Weights of a small mixture-of-experts language model, trained from scratch on English Wikipedia.
Size: width 160, 8.77M parameters.
Experts: 96 SwiGLU neurons an expert, 1 pick a token, a shared expert of 128 neurons.
Training: a variant of SOAP for the experts, 288M tokens.
Below are experts of layer 2 (counted from 0) of a mixture-of-experts language model. Rows are named router (the router's row for the expert), gate (a neuron's input weights, with its number), up (a neuron's input weights, with its number), down (a neuron's output weights, with its number) and show model dimensions 0-79. Each number is 128 + 32 x the weight over its row's rms, rounded and kept within 0 to 255.
After each expert's rows: a language model's description of what the expert responds to. This comes from a sample of Wikipedia text that the model never trained on.

# expert 6
router [123  99  90 107 142 161 107  92 200 189 108 143 116 138 170  86 145 121  93 119 109 110 137 133 138 107 161 176  86  89 145 130 121 161 130 101  95 169 161 159 187 157  97 164 164 137  69 141 116 147  82 138 146 126  82 123 165 131  76 102 107 137 117 136  69 147  80 115 178 137 152 148 196 155 140 131 186 136 129  71]
gate0 [ 89 116 136 166 104 127 152 126 179 158 130 136 112 118 121 132 115 149  88  85 107 107 166 180 150 172 136 120  99  86  92 151 123  89 102  85 120 221 105 137 145 149 125 159 202 108 130 137  65 157 138  94 171 117 173 152 137 150 104  83 126 103 148 150  94 159 145 100 166  97 116 120  84 154 145 100  96  70 122  68]
up0 [111 157 150 133 107 108 116 127 160 136 124 112 119 123  82 160 182 134 125 142 131 170 104 116 176 152  94 141 136 151 124  90  90 155  83 170 146 154 118 156 183  88 168 149 126 164 152 133 123 139 122 192 106 141  75 111 111  77  65 153 104 208  57  97 148 130 106 165 117 152  90  96 155 108 153 101 154 138 151  44]
down0 [116  85 108 201 107 135 146 135 171 146 137 132 159  80 112 111 151  77 185  72 132  97 154  84 139 166  84 140  96 100  92  88 105 108 147 142  86 143 175 117 190 146 133  63 143  83 153 175 149 136 167 112 120 156 124 116 140 113  86 122 149 185 110 153  99  72 138 120 147 103 114 117 108 129 141 115 145 162  72 200]
It responds to: Prefix pieces pro/com. Word-initial prefixes and early syllables like pro, com, pre, def, app, plus M-ary, Opp-osition, Dep-artment.

# expert 14
router [182  96 120 140 105 118  61  77 126 132 146 208  88 187 188 158 178 107 131 103  96  99 150 158 109 122 146  99 130  60 150 141  83 183 116 183 140 142 116 113 143 159 113 129 119  97 146 111 117 117 148 128 170 117 140 128 102 154  78 170 112 157 171 218  83 145 114  84 144 143 172 155 137 154 154 143 129 113 126 107]
gate0 [100 153 112 126 136 112  97 144 118 109 119 214 104 144 109 103 111 189  87 170  95 138 140 185 114  58 108 125 188 111 119  99 105 183 122 160 125 124 130  58 141 159 142 123 160 126 135  97  83 145 183  66 167  86 122 172  96 136 153 151 174  77 186 184 118 120 129 121  93 139 112 107  85 152 135 108 154 132 141 142]
up0 [119 110  80 147 160 171 160 171 176 104 120 100 190 113  92  88 124 161 130 154 156 133  91 129 179 148 111 174 121 150 141  99  94  80 113 120 135  79  86 146 147 116 171 110 148 131 119 153  82  89 110 195 151  98 149 127 162 122 128  99 142 151 103 118 117 119  84 113 160 107 165 114 152 167 137 158 133 159 143 151]
down0 [169 170  94 109 176 162 133  98 117 132 163 125 121  68 117 120 150 152 160  84 117 179 157  64 188 165 111 118 160 113 148 160 104 140 156 141 127 157 123 154  91 171  84 157 126 152 127 132  88  62 164 196 125 147 148 102  76 146 145 112 202 102  56  98 128 135 145 139 112  91  90 196 159 123 110 115 153 172  70 132]
It responds to: Consonant-initial word starts. Capital or lowercase consonant pieces like M, B, K, V starting words, and the next chunk after b, as in b-om-ber, b-idd-ers.

# expert 2
router [136 133 110  83 128 180 115 133 182 125  97 149 101 121 204 115 214  33 111 121  79 118 124 161 112  65 140 141 137 145 127 116 144 154 117 112  92  87 165  94 153 117 116 128 113 105 109 158  96 155 170 150 107 117  96 163 170  81 131 171 117 144 144 128 109 159 108 116 109 143 196 156 109 164 148 147 157  69 149  91]
gate0 [173  89 156 172 101 118  94  93  90 148 116 138  81 144 113 115 112 163 162  91 126  82 143 145 130 112 110  83 152 124 127 111 146 205  98  98 150 105 101  85 141 153  94 110 114 135 111 166 171 167  99 112 112 129 126 165 128 128  80 123 169 191 140 162 104 112  98  98 107 154 153 101 176 131 160 112  90 164 131 107]
up0 [ 89 141 154 172 142 107 141 133  86 175  99  69 137 160 169  86 128 162 177  72 121 141  56 157 110 163 159 134 141  77 116 142 131 149 111 144 110 162 123  83  95 113 148  99 107  93 152 143 142 155 179 150  98  79 186 114  87 156 120  87 138  98 191 129 104  97 139 148 172 150 126 212 124 147 150 153  93 146 118 147]
down0 [135 132  54 109 100 115  78 156 151 175 106  97  81 146  91 135 145 123 175 129 176 195 103 153  98 105 105 193 126 154  97 148  90 105 102 157 121 154 166  79 133 191 179 172  93 126 129 166 105 157 130 132 139  83 128 128 126 112 146  73 123 176 114 158  97 128 112 132  85 150 171 148 150 128 108 109 109 164 138 136]
It responds to: Name-start syllables. Opening syllables of proper names and words after a capital letter, such as De, Phil, La, Ste, or L-ic-ense, N-int-endo.

# expert 3
router [136 140 102 103 147 132  59  92 100 164 161 170 152 112 145 100 137 120 118  87 111 171 121 152 143  78  97 115  77 116 132 140 139 143 111 164  89 153 100 146 131 131  57 129 104 127 142 100  84 158  99 149  97 181 147 107 123  55 123  91  90  99  85  45 116  56 148 112 148 155 148 161  99 153 150 103 126 122 130 152]
gate0 [108 132  83 110 176 144 177 130 113 191 119  94 173 148 188  87 110 110 164 108 121 194  99 168 119 134 142 157 131 106  93 116 134 121 136  96 110  75 162 131  94 141 126 156 122 128 117 134  93 153 105 143 167 141 123 111 128 135 127 179 114 128 137  94 124 116 105 182 133 136 129 119 151 128 142 203  78 101  73  63]
up0 [ 98 130 149 107 131 132 158  94 120 195  59 118 167 127 122  92 122 145 165 101 132 135 133 169 109 120 165 103 165  98  92 142 116 151 137 165  85 126 128 181 119  92 154 143 121 172 136 145 106 151  59 100 122 118 169  95 139 109  66 111 131 101 119  88 134 109 129 135 100 120 122 154 111 161 129 161 135 132  94  76]
down0 [116 114 181 162 164 147 143 108 136  79  94  87 117 133  84  81  53 149 148  88 148  80 107 185  66 105  52 104 108 125 139 155 126 132 129 137 181 126  96  77 132 106 129 111 141 134 107 109 172 142 112 135 144  96 159 124 140 114 132 186 166  67 147 131 112 134 188 103 141  84 104 143 171 179 117 102 107 153 121 194]
It responds to: Copulas and section headings. Forms of be and auxiliaries after a subject (It was described, is usually, has been), plus == and === heading markers.

# expert 0
router [128 117  72 168 143 150 167 117 127 123 104 157  87 134 155 178 122  86  95  84  73  85 127 137 163 149 104 127  91  57 215 145 125 161 107 150 135 126 151 117 118 138 110 160 145 133 158 114 125 138 142 144  85 102 151 102 187  77 140 136 109 174 128 103 156  81  71 127 124  35 141 145 111 114 169 136 148 161 126  90]
gate0 [103  90  91 154 194 149 169 120  75 141  45 153  99 115 106 136 155 128 134 116  58  92 128 129 158 109 121 209  99 140 141 153 109 154  77 139 128 111  86  69 108  98 123 100 114 141 119 128 123 185 126 169 135 200  93 110 110  70 129 170  33 115 107 194  96  98 142 149 130  99 137 156 116 114  87 153 131 159 174 121]
up0 [136 118 115 150 119 133  86 128 166  94 152 143  93  82  92 155 162 118 118 137  93 145 118 181  92 162  91 191  59  76 123 162 123 165 138 145 137 148 113 159 135 116 112 125 143 108 161 196 104 193  85 108 119  85 128 161 117 135 157 146 170 154 122 168  76 228 115  58 121 142  82  85 122 117 188 114 139 136 151 131]
down0 [102 144  64 114 154 122 143 146 153 102 168  97 157  89  93 100  92 110  87  79  86  95 131 178 154 133 116 144 200 185 142 101 104  83 200 106 106 157 143 141 188 187  90 131 156  95 157 146 114 154  72 157 137 148 160 163 125  77  89 173 110 130  93  66 140 141 100 139 122 153 137 132 167 154 100 104 116 134 128 112]
It responds to: Mid-word pieces, g/n. Short word-piece fragments inside names and rare words, especially g, N, i, z endings, as in Nig-g-a, ESP-N, Cinc-inn-ati, Kawasak-i.

# expert 11
router [149 147 126  50 142 148 147 113 144 172 166 151 122 106 219  81 115 135 109 109  57 141 149 144 102 121 153 155 149 130 118 106 107 140 153 131  90 132 115 129 125 135 102 189 144 133 127 165  98 152 126 144 104 147 142 156  82  98 130 120 135 108 130 141 124  70  87 132 172 118 168 125 230 135 118 167 167  90 154  90]
gate0 [ 98 187 101 128 137 113 167 154 155 154 142 152 121 134 164 114 142 143 127 127  58 115 184  77 112  86 139 103 139 153  49  59 133 132 140 114 161  96 118 165 121 106  83 135 101 110 144 114  85 133 128 133 163 152 151 151  68 132  84 125 149 141 114 176 161 117 138  91 122 118 199  97 208 153  85 135 116  99  97 143]
up0 [165 177 105 166 139 126 159 116 140 137  84 115  22 174 161 133 149 161 152 116 169 107 159 154 150 121 164 149 143 149 166  46 135 124 114 188 140 126 140 134 140  89 106 170 163 176 124 123 175 126  97 117 152 149 116 131 115  68 107 149 143 117  91 121 124 175 145 120 108 129 140  91 107 195 170  72 166 102 115 136]
down0 [184 175  85  96 128 164 182 173 108 155  90 146 140 117 124 147  91 157 107 129 192 111 196 130 141 147  96 137 117 125 162 134  97 110 145 160 107 124 142 132 145 156 140  71 151 164 123 120 183 179 105 114 149 160 124  51 128 108  84 100 144 172  68 114 219 117 135 125 133 167 142 109 136  62 165  82 141  62 154 154]
It responds to: Word starts after quotes. First pieces of words right after an opening quote, parenthesis or dash, such as "only, "another, plus the name ending -on.

# expert 8
router [107  95 157  85 137 137 126  96 115 134 147 140 116 135 112 148 142 153  58 118 109 105 131 154 136 116  95 175  92 111 152 156 157 118  59 154 104 151  85 142 136 104 103 105  97 129 100 156 162 165  46 137 152 158 148 140  98 106 102 163 127 101  89 140 101 106  70 134 174  83 232 120 111 125 137 121 125 164 124 171]
gate0 [106  79 141 119 146 110 128 149 149 144  97 175 146 160  72  92 154 165 167  74 150 109 133 132  90 124 149 166 126 147 140 155  81 129 103  77 103 144 104 132  95 134 146 152  88 125 101  93  99  94  77 156  84 122 154 121 162  68 159 136  94 128 108 193 159 144 149  79 188  65  79 137 131 164 227 209 181 146 128 127]
up0 [132 174 114 153 100 100  98 130 107 189 164 121 112  82 147 125 119 159 115 120 120 159 138 139 120 156  84 149  78  92 106  93 146 102 109 130 124 140 101 168 164 133 103 139 122 126 181 138 157 148 152  63 228 133 150 124 212 155 106 111 141  78 130 109  61 144 117 174  79 151 105 170 137 137 114 136 115 129  89 141]
down0 [122 168 131 103 140 123  92 152 175 126 107 114 103  94  95 105 107 178 181 115 164 124 161 104  48  88 132 168 129  91  97 110 142 112 144 107 125 172  93  91 113 176 129 105  75 149  62 194 135 145  88 144  87 149 156 145 112 142 111 178 120  77  89 174 155  74 149 122 130  90 155  98 148 172 189 126 103 139  79 121]
It responds to: Articles and table pipes. Determiners and possessives like the, a, his, its after prepositions, and the pipe separators between cells of wiki tables.

# expert 5
router [117 147  91 137 103 130 160 131 159 131 157 173  67 130 136  96 155  97 101 136 123 138 165 112 103  97 132 101  93 100 112 134 114 132 140 191  94 136 142 119 141 116 103 144 155  91 104 152 150 140  92 136 148 141 106 147 183 139  84  73 101 180 141 124  97  80 107 134  83 137 191 147 137 157 137 128 158  47 124  85]
gate0 [111 174 145 148 117 156 110  95 164  62  86 161 101 145 135  62 144 106  95 156 131 122 158 163 158 127  92 166 152 145 153 151 124 169 109 117 140  88 122 164 182 100 114  79 113 171  76 130 133 145 158 144 171 203 139 149 222 121 132 140 118 140 157 108 110 120  81  88 143 144 164 105 159 127 152 117 120 113 115 103]
up0 [140 143 177 167 118 132 137  94 141 154 112 187 112 202  90 133 108  80 114  82 104 112 152 119 121 140 104 152 123 163 160 213 115  87 171 111 144 168 213 129 154 123 140 116 153 180  95 116 119  58 163 115 123 132 152 104 152 172 113 136 178 116 139 126  69  93 142 156  94 184 141 111 174 134 105 106 194 150 138 133]
down0 [ 50 166 102 120 178 110 167 127 148  96 125 154  60 140 129  76 178 138 125 132 112  84 169 122 150  99 115 138 142 104 132  66 163 140  89 159 128 140 150 154  83 129 143 182  90 111 158  91  84 133 127 119 196 131 101 150 121 107  88 113 107  83 147 147 113 153 168  73 140  73 131 116 123 107 147 122 114 140  83  36]
It responds to: Mid-word letter chunks. Short letter pieces inside words, often after an initial consonant, such as h-ar-sh, w-id-th, Glam-or-gan, Sharm-a.

# expert 1
router [ 92 128  87  79  98 186  92  92 124 178 101 136 119 176 112 131 139 124 118  65  29  68 103  95 111 130  95 145 114 117 147 167  92 122  55 141 181 150 124 114  93 179 104 117 190 102  92 159 148 191 135 116 121 156 114 124 157  71 117 169 137 146 143 149 115 130 122 107  84 126 160 155 106 173 153 108 117 107  99 136]
gate0 [140 188 168 160 123 160 128  97  98 125 119 149 132 164  83 156 135  97 117 106 161 125 121 141 145 101 117 102 109 163  88 152 132 126 161 127 150 140 158 148 114 161 167 114 159 183 121 134 132 150 137 128 146  89 118  86  81 152  68 142  73  79 124 123 143 135  82 115 111 191 110 191 134  98 111 175  96  90  95 130]
up0 [136 111  84 111 152 141 124 155  90  84 110 151 114 142 146 152 131 149 154 152  95 107 215 140 173 154 151 165 154 143  99  80 134 133 112 132  90 122 128 173 152 137 104 136 113 135 158 135 133 122 151 136 145  77 127 147 193 196 151 154 118 116 148 102 130  86 150 137 108 141 186  93 134 126  91  94 158 101 115 132]
down0 [201 177  96 147 172 175 117 171 140 139 165 134 130 135 139 142 151 101 180 132 162 158 146 166 123  90 114 203 139 146 137 152 138  88 174 135 149 151 105 174 149 163 123 110 201 113 132 191 170 127 116 196 133  66 109 131 163 137  97 120  81 146  78 128  99 119 190 144 114 163 137 116 143 120 122 147 126 124 137 102]
It responds to: List bullets and closers. Dash bullets opening infobox or list lines after line breaks (Personal information, - Full name), plus closing parentheses, table pipes and brackets.